config = dict(
    routed_scale=2.5,
    router_cosine_scale=14.0,
    tie_embeddings=False,
    beta2=0.95,
)
Below are experts of layer 5 (counted from 0) of a mixture-of-experts language model. Rows are named gate (a neuron's input weights, with its number), up (a neuron's input weights, with its number) and show model dimensions 0-127. Each number is 128 + 24 x the weight over its row's rms, rounded and kept within 0 to 255. Numbers have three digits each.
Before each expert's rows: "mostly gets" lists some tokens that are sent to it at least half of the time. This comes from a sample of Wikipedia text that the model never trained on.

# expert 60
mostly gets: "\n ", " •", "  ", "=", ").", " /"
gate0:141141143124148129154161090120161157108133158111140137146146087135161125121134156103120119065122134108112140137186152119125102136162159129092119176133104113093144142163180080127145104131090081162090107111112161104131103146123110160127135142143102140150147139169102160144077128129125128096134095102155128127121148160148118164126122155118079148128135124158126111130115121178143157126136
up0:086139137124157146103131125131090080109100134163174113125115130104145120194131105153103126163138167111104151126152120157116117143125112089105132102101056123127118153146113150168128139153139126138124156095086118117130124120111195161159128153121155119175116107123142116106131096115121113143161115146155137141167165126110120139140131114148089160174118102137139144143111084119108124119165
gate1:127122115120108174134118144145150142154119076124111158182154126148101117143126118116105107137104130079125129124163133136105127116161178105134121100090151134171107163114155118105100170095130110152155078189106140134155111148110150130132100135123100137109167144123126113133154107120095170131151124134134122123119097133097105118130099105132135108109166129169114130106157126127106137199184
up1:128155136138131112143134078135123127114108146129135078137130156121135165115117163128127119095102137172106129113078114098098128134110141126124073112123118112104095116156139110136072154098126097149139108100128104148134089090134171110114111091127159105138103131143115107147119146087152097107124111088116091106124117121117147133157126164105073163152105105136083081137122130124092117155070
gate2:094129104109083166126140155166138139121127125103119146148150134099132130159137126159098117093144089163131132152134117101147121166110132139151101179096140137106124152124110148145135095092151161142133118128112142109136169155154136153139077095112138156148133150114087130100109097134105151163134151084115113109135134131110115125119118104107100083087156168102090142108153157165190116088145
up2:087124128121123110166172133149099139138133128080153119110093110102173124135170108129119107124130114144138118114127112158100138099143156152143156135137122122105124143127111131133156133147120098151154162156147166144043133120166076112130121144090127166155117112128152114180151113151160113144101142116152115153144089130116134106117120167166144089136073089129133129140101122116150151171102
gate3:092185128102144128118097141135146118101176117125133116123145128120160133111120103159107117106157143147173119149172128181100152102127113138153158120117161128139161139132146163164071139142149142132162135148144111130180160113116152118116137127114140131107162119116135131131137158142122138124117055105124108181129128112144100153094106086115128137155147085113084093103109115110094171144115
up3:114140128169180098144162088127119088137082128110112140106111081123167098169155102149109141142120137110148132087112168112165114140135141124091151113157122124077137146111166156119140136067146157092147133121113146111118145137114142147152104137177138125115090132129095157110090111113140148146109166127128109134155125139122136138145126162109115134067073105115148125139128122108140178117124
gate4:091108094116114132129129126078085172117140135152097130115109109143151147102114131119173142139119151104115121128123123136138133145132152114112131137103094160178102108112136133156086088066125124144164146136120132132131131156128152107090133158189131108113071133136137123135119110110159141071132096154134120129139108172150141135104162108132121114164120152096086098091114119104187156137146
up4:124147138137083130142143113089144120134099183103116187113114090156148131156136148148146155129107084154145112116160121109129106149168127126166102127122120102127140127129129094113140115080100122130098160172165152106119116153143138110122122155103152120166069143133102104119108131145120170138154133173154075148140150156089117126113179162138110117126127121172147091154150106118118144141130
gate5:108108153142132089124177135158119173126107159176095112150106155137132165148132154144134144125101109118134095160066093154154122121085107110151149150129133098109152117119167149172090106126122122129093134114119123142120084152104104132122087134127088143137160110087137152132121119128100130122132114081148127168145136123138172112140109128144147094157127087131134128102136129152138145189177
up5:113134151139128110111117141156098132114133097100132143143105121170153108136150124130119104132115118111093125170166113183134107139092098144121131137093077154099150135107128154117087126112153110078122083110141150077116084177131120129163164102122108120125139127123121130121134102079171120184141144089166124133164133128156112109120148115121142140120136141149128184110159124079128120173121

# expert 10
mostly gets: " 19", " 194", " 193", " 196", " 195", " 20"
gate0:080128116178152167102139115146181129135140139121134095139158080099151156131102114117159138161111100149120125134143140160093170125110134145116098110123133138104117139122125121112148159141170143123155130127155156123179096114113122133138157148113099162118135132129157084100107170102107170163118171101152158124147075155121141150124101136128166120119178096120138155135129089135133159091124
up0:093108104116112145101117122174171098135152168148148165128167077093097153144127111097158104082152129124154123141114099146213124140113098125168146108175112117115156134122133105136107134172109128149116099111158106126138133139131087150155128120112146145127120088162130129136144147127132080139122098129121154144130099132102156135099129127139086120156125142158158137137106108181118121144103
gate1:107145135115103125096111127123155119169137105113092125108133144166105141085132130153117145127112139117139125138151091158138109131124133136154159125136155149168105127141176146105142142145075119125084123159155109114138108173159129168096116104094129100155136122090142128152130071134107108153116112089092116140126132145170063148127117131138123114143110123163072086128178112124130184127148
up1:138116147178124149095171101136111109138102088118127133116131131125129118120108141116151135137146132084166166100147105108117070112147140099102084117158105112104123142111104134112180095101113124096151143154115128083127103127131075125133100097112120125122123143129065144126060106102080131121149126138094132134137164096158124130106115119084112104127110110144102116108175136140148156155146
gate2:130106076100124085115121093180114142146150125095143129119145146139163110118176129105128124084162135117129149103148166156180100139116110136118180171125137149114122133099127128122102092100118147135116100146114131121144110141148149164132089163111156113179132118170138112161156129117095109154143137103165148123135101134123124144099164129138098131087101103086170093099140127138132164114149
up2:146113139121138110104155081123125099127097142170114138106148127141083123063121165116139122131143076132141144169119142091137136141096077119137112147129126096131119162162092100128129110123126161176120149123125147123108138125101136124143172155165172133113184101148144184107115122098138117132143105122083134149109160121136132113099126130118138130167125138098103108122163164142080136080118
gate3:110101126108138143114115122150155118145146108143160128142153102147127136142067134097139098083071126106151071159167136137099109153139108102138185127115106092115124130132128112124124091157099150114094097116125137087095112105127122114176097143131133163123110117120140117076131141128163134136115114141138127114115129092082149107138101075105136138098114162161107165130090163111109105117159
up3:134129155137175086107134165151170096094141114139108104134142138110116176104178104168124091119129103122118098061126137153153145127156134162112093147086114140105098149094121091107129146142139103133133102145135133089155113127124140119117119109135141110171131156165118119164141152155153124077158157140082117153145110151134134133146127179115121125141094145139103090152100110150110146146135
gate4:126115147086125182094162140126149158166155086114115136136100123152140113097128120148112092107072161091141160163151169102113136143111132112167134117119124100133093163079118162132087115124135121143129107117145118076134117134123160123120162137121139132140113142100134161130173142164143137127154099091096114108115118106145111082137126135165146116126088123105104104095128122113062105128113
up4:122083101161150168159131152179119120129114132149115138124146110101142136111104100148128134129113176154146148139115107147161145131130141113175128117120138188143161106149156150133088141191132159170141114129121170152114126116153107160178136148142109161096081166161117115101123116154127140132146138170072148126121149131116179172103137091160112161114133135132135125121133131110116121128134
gate5:099134128153137124139101100164129127093155134089116131130161121143143097090173115077137094129143141130096142091152144152112150115157088135117163154115156066139122117100113140100098095144092120115119122142165127112097140148120149130119087130128181084128175145121130152147121134094146085124114126181132102151148133105111133141098115131172108149155128164103160140127122127155130181110110
up5:122112092168161125152147125160079140117105120143124123126138127161115147083166100148169127155132177120126118106117165159136130143121129154155164107106150172189106148083156131104141125110098132131090126129134151111157110148105095146119120097096140100104149162128074080125170130131093102101130106132094135111159138089135110151103128142128112156135151140120179119130108110141116133140159

# expert 3
mostly gets: " d", " D", "ople", "omen", " und", " ass"
gate0:157116054113130154139130115117130143116143142097131074150113105138139144132117138158122125148132097130126117096120117107142130143128108093132156121129126119127087098136169126105142097128139140077115124088098126087157116161196075119148123124116129117118113111124123143104079132139111154155108106085159111128157186150130102149091153111166114112116130141168149108138151169114166117172118
up0:098146129159173173114124141123102104144137148130173136127120193172174080098130111156141161129145143161136142114132128169136149119082141117156091156118148142135141154110130077113127110161172136097123130113137136183123132109137132161152150123158172114149096108146114135156075130141152128131136148158127084109119104128126138123150137156116150165133139107104141132142115081097125127090150
gate1:143128135201138145129156117094132089119114134114144095115141134129130115133105125115138143139140128108123172139144101108148121132144084180116065115099146114133093113148117126127140089117120153119081120189147096124172132131104113124115080167178122126152112157146107104113133089147093158145116139122153129099102151097123126132151103179131144111130129127144129113185166097129087135106118
up1:124158161119131125144121150121139128147128135140069126150090111161134132124132138140071115125125127129117107153118094127115161143171112108148126175128119122154159124097127114160156107152122122152108175061122174107123161128124120129138136159058129137082107133112079123113155150123147140145118147144100119124110108162123156128112127111142150144128138089070106159126136115061117175127146
gate2:147165163123143123132154122152105125123092065120110133106148147150094131098114140115100155127178143162089132160127123118100116103135115132107112087121176115091137097124138095117144143094147116143135085108169133095094120153142144136143096130154118125150117145155091103068120109140054120141166137137116120150121154086135136114124146141163126135150116100100156118116076117133151107112101
up2:154185104127156134108110141137161175149135118132150185136139146146115151137169120147143139138149105145111126091152141106121141179142156165102122150177117147100115109148109117114118114107111114092151143116136090184108135140108068109140142132082164145075125115154133124117100124120131130158120132158098117120113140094134114161113157113134131082132098136142134098144100099112060129127130
gate3:099154161144140128098160151156091128109122134110136107125144155121109120067113137122091158139071163100065136175109140115103132132113094168110132134125149104126132122146137101114118124148148109122132134156139122085110119102166106115136127111126128095142122147105121097129093119121138136176113131064097100170099151129145157107169110149108168129165167147077129137107115140155146106131132
up3:111085102090111124124135120101153142115151121099140118117145179153077143110115116166160150129131145152154110075148151117119142105151125134119128167163138142108113147092145113131125096127110133165153135103090114101144125149107116141184162128138121131156127167090118092127157090134164124122142100096133159084081207127137131117137147136161139094127128118146145096141130109138143102130089
gate4:160177131154138105136096158162145125113098104098119080115103150136136098130157097125097132128115131087104185099126118082097117126117118111139122132141146175089099171106152105162158114126092146142089138107158121110141127125153125144099101136144132175110151120115164131103118102127129132168144144094154066092134096115106161107124165137132160151121156129141100099134158118150118141114138
up4:110129148091114128140119134098089124067123132113137127132079141109139126170113097109108113162133113108123116143135158126107108148121108155163158129144110142160153139189144092142121159106145100155101128122130145097108126092163146121109125128161094124157132159109163130143131142152109091176117134100145108143117094069164153117133143106143110098091127104171136138158120149184092167103131
gate5:130104095107104118120105085129110107141129138136158098138118123139138123164144135130183156147117125141084109187112121116143077122131115129142149143122146120155167171163166140134116172122162123102138144145134148103125125175141122124164136104125142167129145146140116094112124181168117156145160101084109170143148162160124151118116145146151134123103166113159148090131093120165092156092122
up5:159112159137138127115082130144090125136091056127096139088147155113115077129120114117104113122123143108123121150108156098122125095087142125118126120161087118105106150151136099116140142107174061114104135141155113161149141083106140136119126120093097132112133133134099105106122111134164107113154112122140149150095098155077147113112132117101145151125147161201107118117129138102147152108145

# expert 11
mostly gets: " 0", " 1", " 26", " 10", " 7", " 6"
gate0:148119103155155140160131134124123151186098137167161125169141142112127107116129133164142078124127111114219170105160135142175127126116168107121110047179122106149145132137116147165121084123127108118145103118095126106136108122156094151152097142126120119164149148115122157129122119115114124093113101111120124160139120121125126126144126132115086122119165114147148140130076149137115114116126
up0:150167132181132138128079130109141157159143134131119108141161105120134137116101054151137124146102111140094120137145129114147090126135132143129122105100083097116169104117141172145149115110134149095111111132129169126128076124105137133135132111111134159157139130084143129163121099140137156116127112058133145111141129174112155128155119154099110187091138127152121104118114156140107162110182
gate1:146114108121119094135108125147116108108113171125147138153122120149106106104128085154127112093145111129140183149163169175130139144136129075143171144138157157067143146134126112146116119106149149152148148134155126133153135145117139170119120148164140161125164149130130122130161133163118106123138103060163069156148104120128109135109117129167162143136125124105124165124117159151142151078169
up1:147136106156116127119109162081110173101137122123121122082101160102142099109116141139175150153151122119174130136169122152128174144138123157121075122153111175113111098158136138163129127151139106114119094149115129134146114146108082109129121094167140122096126133139150138124113113114140090144107181119104111106139096159117074120140159130110104124153141108090114132100127075169170160124134
gate2:121140169120107163107091147101135121124122105157134155124144111126088105153098101116125140123143137121134135116152120125112078116116150094120165111100107142155122088134134104139135178159132111103115133074164122165158129156140154162161096146115110115124151094166150153144127147109126122126088083152077165123117104090107179115150135121153183124105154129119126119175140143151147098131168
up2:135142102113115113099163136113111134107136082126145153121138144130154118129167131083078136072093144149163103175098094104176166157129127116148137099164124148123124136138128122122104190130144110157133117106077126155078111138114167087129132089097103141129122149113104113122125097174147146128107147138109133145115120150113120156116122146104162121086141141097170120117095142113088117134113
gate3:092117109109107099119155105117153106103139148137130133101121105131172124100130114117107093126077117122134144163107147126176132136078138133139129107121138127112131142107195101126104166146133115099127172192157117130103089126131138150152148119123104169146130147089141155107141095151122090127119139120108109134142076088095111114092136088161089110118156176155111123113131099144157114141100
up3:123141111106126146127090127127096129092110142102085091159126179146132141131113132091117102107121145107173130131110171147133133132126133134174108150165136137143079089159082111100133124146113111166117069119114105122081122098131090108102179156132144126132140121154135131142119109076130102122094148153135150143119148157121174132087121108155104142137086157112136152120138132142158154143083
gate4:145154109086112091135125116131131121149087088138141136140167143138140127128099098136120123113149124117132152106115110115098092153150146129140105154120098139120167151144123133100179127162179128176142142104146146118154099152112142164075161120121128151171190172106128102113110122133120142142116084084150147133157150097105158170083164089155142122108148100112142147141113107113112130140145
up4:096149152111130138136138128088118128121168105125131151114128117123125142121149114117128098135125174154137141129121091131207116123114139115166076153162118138125102103116112126154124114155106088137114103110111149103160101160153121171126094161080167117151132188182133112143094132142093106155117144121108099153150139116104124194155158160158145104125128129130147116120114098101135138097118
gate5:122154114151140144149131141104156136109079109167137131145139130103116133105170124121187119108103161141164145095131115167127153085095129161118116135128176133138139166168128147114109116130073100148111178139158179125146135146147107118110104077115107122155193112113171090129133114136143120121083140145110142109117139118172110117135116122144157139133146124102126132144082098118103114142095
up5:134108119129088158133105105096145129151133115126147108174104161137136090102103157160174090105157090151111101141117135135148124128137154132133118129155146114128140127116119115130123148140129126114133133143140104171154160161145101140100151111125145122125150141109080140095144153126122143151077070132159103153102158102121125122149106120092157087167094094125093099168162146116106195089119

# expert 36
mostly gets: " |", ";", "|", "″", ");", " &"
gate0:145128083178121121112135134122135176110114127101115132156141096133101118149134124125112126167123076143165128157114122168100149163108130101102139122103118133086153121127117114121140158130168138124076094136121175118138144105161161151126139102112129119181113121114151099100113159149116144181116097080114099113133146132165188116133146142112089118140121142097162126142172136087146113102141
up0:132123144075113163120115108138156167118114141176120144131127142113176109132193102107095133177100099136144135131154089136080159114104079103139152109092124161150136110093166116180162086089153108132110101134106132129137124121138154113134152135125121172176125102126153116123108128101089094141158128103150164178124122115123120107130115129103129111141154110107108147139143123149145136126141
gate1:117120101127113147139131106140168184157124151114135118061133129144155083121135114099143112120133095133148136143118104135134119118135086135058150163148085144108152119119157128121104157134092091167124150159169159123118103132136135114082120091147131098130132125141144140116097092120120104135107109106138141151098116098132137124129119080130111164141160165080119146080139121171091167117136
up1:124120152140133120148109109122077100133157133156155108120061160168136113105137128129121091130160151119071097141081133117122107121121126124139129121155118137101137096104136138100094098156125125099122108144137086158114153160151153138092130170109062111102139106109156164166114098122139125102141091159077112117135163129094109153127112153153129112146142127115126144170146102131140141163164
gate2:103098156178159179150119116155096058088130127122110087139122134123129135175170164162126153160154150114124104157139151125107145095136138128140108137125163145108137146134150136118117070148129096144114118111120125124141162148096092152161116116063106166168132174100120133133141137114119097128108123133133091116121140106109142112130130084140178108130140134116137114121138097140133097140093
up2:116156121152178152126109098098152108121166076147094134121140136132107147148123067156119122083128142106124107130170104113082105128143103112105104140122165114090133159133158127129126084155163107120097108117111158147105107094107164169124132124070138133149142151140192113137105143136142114148130154144135138086149134121134128111156115123139092100154169124135136105132136124120108117124190
gate3:102095137111156173111131125113172178074104136128115157106132108154142150123126110109124138167139097107112102180162173101109144131119091084145103104131106124161153140120147124106148146127133127117143132125130125099141149161178102131125121114109131147163126143131099156122135140116121085131111102132169150129144166121098160097107074174147121123128177093120155170094129094114121159135119
up3:153090127136081122130130106142086130190089091116151150138172120140104091143085131122129111132090101135124131114130070129151137141114085174161115128093153164101123113133116124148154141091116120108162132148128133140148106133125137112114145087106170104109093173128154079084140129128122173176116150146144130151106135145146164118136109123096102135142099142133159153122131116099096129143118
gate4:164076120086112126105163105109143134111087109142133138149151107157165116121072106161100112145117134099118143128119158119094142097145100149133119136114148146060158162109098121120089126156127128085149129106116126148148099107147146106095136131142106179155122140143157100112149121159134114181112106135121121104131140095081131174135103101105117107116154104100094107141133117138085153114115
up4:180109154136121093106099137149136164112102103147164183130118138136114147168124106172125108155126132100143147132116056137164122162129128143150181121097151166118074090142110103142145172109101114134121134104123127107131132128126102090113134120170140112080096094136138104154095123111128122156115118104162117117093114148164120126135143133148095149105149103137109116150091102139142111134163
gate5:144137146144123127108096136104178133136095134138080119139108152145086145123147115147106124127160137108113145110145132122111123141130109142122125160131124126113111066098108101095156106143118159115136110161142089107101204167166096087142132090085130160140141145138108156129102112090087119140118112084146145153148082108135148136114098101127092145154160106139146119152105091138163106118153
up5:129152121089132164134120135145159136188095113134157169168144161093130121117110131138131140125127131121135116102141106107119099107116117137158146141109164129135134075114074100128138146134134165125154127156118113114125149108123116112097115114154126098118129133164142111154165116101084149123117117086118142143086107183169159106084119165116064138045132111133134146151114143133129121119144

# expert 0
mostly gets: ";", " |", ");", "@", " •", " /"
gate0:130114154139134149162149106124154143086152161150109163096123130130152092125126180103128111121083146154128120130120173140117159100119084109117088167149140147125126128110129125115117147137139125137133167187142123142116130134148109081169101150063145125166154132085104113154089128118124117152148106086142168105104131099103115144110116098145165101145113112120102120140189119144137142114103
up0:112126086135135110117193134097161133129133166123113151139132128105143142092095103163131091126087125076113138148110085153161157135174146103127122125132112114141110145107119127133139148158107124113114167108144096100144129137120145156113088140127074109145154118139119141151141093140126087095112095087131112175107127147111137118104189110116112099112141175155125123149129177146079142133128
gate1:136111128119085127160102140108138118150136150143118111111103109119125135115124119138136094087038135154144132127151105112145088134129106102115111083107153110087102116162135138141175133128133156153094105126090108138098186175151141107149102099124168116117160128095137128123143154177134191140147130151127106127119132139142098133146079118086094104130135122123130153149148119122139133099093
up1:155161160098099135154134137121105156142165138154125125206080114112156094080166099127154147115116140120116087111129124129117126135142111098115210126105145145106133156151157157132120146118121122109117109123108120141116161158129154087129102132128148107181161111144134096130137107162114141136141145143161122144133131174120129176120095120134176154124160142133161097127126125104146147147157
gate2:178112140127140111138107154091129152144101126103132109126129173152106065145136118117098138145109096163031135139119110116119123149106118104165109104080139132102134125147130124146098117147134144164138116143120129117149146152145132104127151098116168107169130096091103162119115128105121169105134131098116136127120174128139159090114132110161131121114181104107138164147159129167126112099150
up2:163157113075099140159152104147100115112166119154131124124096103194105142091124114131102113092121097078106130081160079130134117146106113184116143102124139136157110166105147100117102143135167137129112107127131121146188144166112159127166113125121124128103152127141133119095123122146111087146112132155121156142135129122112074126174112126179104135099119142118121110103119093131132109130140
gate3:158134127191137133137101100149123112123142151153088066090154135153147140124146164172150163147130125116121111143137143106110129151136153152075113132140161126129141127132155167109115111135111074099134119153140127133138115157143098143110099103139152145112119162115164168099136130137122092125149097179166117081098149073133099123134111109134138114120046127153136131120119124132150135107121
up3:095156135092118124096135100136171101125131118121085111108129144114108128113166133084113082136130133061151164153098148140093108135149113134110113131133095161121127109125131114148118146125121129130128136136136123141129146103158178152108085148181129150141109125153175127120058128076104100107103147117084150129132139136137095133062099160102113125139132137134108132103123109123108126181109
gate4:139102175160083165153089170116113153094166111110111168132123115101101091101105139099102156150135108153176103127153111167117106141134133138102105085094121142193143128105130133137116106089163145116142116124134125127122125116149145135126133145150133116141158139141099156143133106100119179136117112138168140124139130126166116090142113116079096084141096127134145134119152136142121131076082
up4:121080124115138125108147112162093128130111147125128186139135123093125111158139116158149152136119091135120052083116141147138102134146121099139132141134127111134130158151141130132115144147135091123116134098122153147106118134140142124131048073114127141151106131134172172158133162121137125139116174152102117182138123074114147145157113117128147114112123132137128064122089141125172143166134
gate5:123138098148114129118156110091138118089087138161122136122129131140126145100113161149114110126125167091108149124112120173101169163168114128092118131147162163140142153096142133158153138126171146103139188144119146092157132093161121117152139114115114122116157175141136130127156162156130118115135123124162124180074155133146152163172139114135131108114136128104117116120130134130118178090062
up5:103105171115106109112113152132171158095148119128100159084096137120127111163132125127151140129148104136147107172105101145131090124068127128136108133096113125168148105087129113130114105122158117139103176180127113106117146127117164118140165126110093113137149147091135114161079100111101158148141132148136128097130148108159150063095104109150098146157151113090157124146124129128110107120097

# expert 30
mostly gets: " th", " Th", " pl", " Pl", " rem", " Har"
gate0:083139148104125141102136152127174103103135100163122149143132132096086127096156105149144122144135095142144110136138126149096097132103130165125122156097126114153099139066143109109131125136165123081076096111177087139104116155123106158113126117129141148154135115107075093173129155092106136122164141133085115110132107108102130079131123117135124165117104116155147146151125117125168138177122
up0:112122115117080127108107161128145121153147112160132188146116143129147141091130126114092107147098087171149112096135087141124123143146101146126135151116098130169163109143087127112124122147110192107097139148175115126134136089114131106163123114172150102148114137080114126128175148124118153121168114125114107146125137132126126106148152127125108138118072122140126123091162091120077071129137
gate1:135116111135109121089103141128155138161099148163158126114117167159098147122111131147111156106130137075093143113115122137115150162148107090154125122163173140170117141149132098085084141130114108149139144124099120124175134083111088113125114158166149151127144168118123129153133075100180118144137107099165138137147112083107158165146074099108127127114154124133108126125110174118127117117137
up1:099110152154139091156109132120082102157155110128150148131088128169139113149133155098131116080160137132160135121126143139113127114114107141119133163120120129150069111147116129144096170145139115115108113181103100148133088171103113118081127082121120130138129136090133126132144144111134181145137144130085132127108119148159169116156142098151114153150105103141091109100115163198126151096135
gate2:107092082115059141114132113110143098163152133128079137135153137128096112111172139141138173113106132169162145111136101136085129128107087137112128155121141205125118110131112109129122148131087146115106174094142107119116130109111126122137134126154123139122139129145108128143148092098092141165110085105141142169106146163158137122124099107143094137092111123140111175149137142128116100074133
up2:088143139096150134154097100125085118123118101163126132132150134117124106117082131121138095127135087163133143124122118172126125107124154058105135163131139102128105109142189129072153134158112131109153153135109080100128100116151126137097131125090146103079092143106153093130139142132128167120133129149142162127118155134140129167168162136132126153102118119169141112175149154149130089112157
gate3:129091123156147129176115173128154113098133165171076131131163070084124120138176114094128105121136144148135088142170142117155150113108140147111091086070156159117145118118105145114168127167144126132112157130102130128122128111097163141127152158114151126116094145140090117115124134156100133137132128174096147141098121102147114133148127072100121132124149155137127160126110142104117122147091
up3:081131134106134115115166120137150125157146113089132129103148147111168168157078122064115082118135131112087122108124147105130101112135104106157136139123120128110116162155093161134098152131130087141104131155168125141107117141118136170124149140138159144140086139139162072167079102115130139182130115134123121091114154134142114087137115127149157167129122105113169150160129133119126163099103
gate4:123161069182152132142151163138139066157154144116126118143096137112142099180129144148109139156107124158116148100166127151160140126138132125108134130083109149139115143138168108112131090135126150143174096127135171092126133107143132135131151106159124094143121093111148098109111126150113131111163122118118143108110114111150128167130092121105130164137179141124121134145097152119110149090052
up4:112140111107110166116145121090164167141156116079125101105129108120125120142123174129173114151136102135110180154098121146151094108108116130106112093077119118155118083120125141122163135128142155118100141111159089119088115124146143133107147142116105167124121161139113163100155103172117133143092119103138108149148158147120149109115088156133151091150152075134157113138116155163172130137091
gate5:087142134109178129145139129106114118094150182113100077128107079171139145096126151141152104147099146130120088142094084133131152163097160103141114137109116155127105102091143129107119133133140136112128145142128132117084120100158105155158138157168118076120119146154162101096147141125156118176138113142127138143090173149131123135135143101107167077158106166140144126141139121134158112121152
up5:160127148133130139100080152083100125095122128144137140096165101085143123140118140130155120097173104122108117151124104103140134122111120127124144178142086125147108122161126078100109122123153143160090163107122136170160108135143117137114123117116090144117119137113147147146091134135092151106120128105133116138091096136183121140171138168140193150149181090164087145101121124125117111137114

# expert 58
mostly gets: " h", " ret", " ab", " loc", " H", " fl"
gate0:127101079105152152148181147145161150161110146089164143151128127164120106122121128129086121104128139138134135070187127147138111121134099122115113147130100142104145139121085117187094108146151139116110125138137088090161118124122122113094108115163109128126085077109112119188139122138128164119113125124163088160139133086125156118137135113152080183136141118115146119132153146109131125122121
up0:129141113092118120093124144135116126137156170110115111111145130155173100131125152182153121116106115149078117194148125116118129115115159140096130115162121146126111137104078109160101138129104113130144112152120077119177092137092109126126100122116144150111106087122119071121096135102113148158152099108135169146125124132140134114163170122115080142157146119160124116122145070154125152088135
gate1:093119134109085110137132111126135167166190125142075153134101120154129123121121131118142166150120111141151123137140120136140150148059099131143147150127119108137110114113093120129131108128182151111094131149099099132127118129139157166117118144106169112090145132147113124147116125111133166137111091125105124108123095124165108121142126122139118090147160101155131185134110080115125202068107
up1:109146104145152145145119101178097137138132163122116139121126169151160123096146156146125114141132128063128130134138137166133129140114137161139154129091115147150126151143157146102142113154116077102095136201121147143127131157091175139115135156142160158116126096088169103169093159132115154168109133098118145128134172120119091125136129130149174159142093150160151113104120106138104127112106
gate2:124111103107110093106141151171130108128141126162128134169120179123140118130115139186120149143103091063066134110131171141143146083125116121120155136113135146166114117138132152058149126121155155117127134127111157086122106127138115120124140180141083104143116099139105145096166169115193132133123136109139103143111114117146157173113124118104131167130113087125119128133108131132158130134128
up2:183120133139144066120103137109173138131112135146114095165115126140133075131130103146109136133204143138091146120137126100153124127080124092151140138149176151084106119131125142136127093115164134127081111136151124112160147174111110119133067129143099137139129132123155137092130088139141107168098129166124133139141111165115107125166133128118134110141132121165132126124150112149182135096110
gate3:151109163175146127130124151094139139163150119141104132137141147123131124127093134142129132080136092099171104129131154100155110135107112100076145139092161111097135113150154152125153106153104136126141117118102094123140112129140109133156147111138138119077141140185145112127120116126128080086125116117148076153157092113153052120128144113105091167095118110164093101169107124121121130129158
up3:043099170143183141155106121138116136144108112101113144132142094126155106120120113130189147122116072135164148123141129126123090105139083147138121186114110132127153158110113118119154127136131145127155130155146122140104144112131101153101149061073148136145117144158146102119145164159160126092110129122137115088133152108101130151125132168119122102145116116096107129125123118100112140149098
gate4:087145099133137088130110137161169129129136150148088160116116128148136173124126091199110161071100148127108129138097161149145126116115160113105095159118139123138130158159110124139100086149117153141098176141161156149118115072122141134116126099110091133127122127133129126149133151117116126137120144111195090112154124174145085138141122152114095145103165112123142160133135108158149127129105
up4:141091095080127135093139120121093123144175125137136133147160143112157142125139140150137162107096140131151153161150083096099107129109090157111127154128132100096171158116123149141127138074138103125091103132175125143138127161138125133091134138108116129119158091111099093167086110081143127142111124169128102138128156147110136173142121111099150156169149130089115160111106127172108115162112
gate5:143132116174162091164093116114104106149143157117105119145150135158159112128099129140088152139096101147130144110137141128150109117103097165134152154177124101125133116147139153122141062171142117157174145146108133122136152116120111144105130167123090110181130152134171148149109145188140085128142095155141132140115108093141148127161158094117088134121136125124163152126076126140140118101126
up5:094126151114138113122179186079123143164140094105127128089157089100109135132109133156118173142129105145136104112117182141080100117125080120134149148202122100120179120127134098137160100118130114117099149100132115138097163152165122097113143147134103142114120126121161120111146137122122130112147094115130163122088135135136138116131129114106123130100118104146098128132083121173078145151132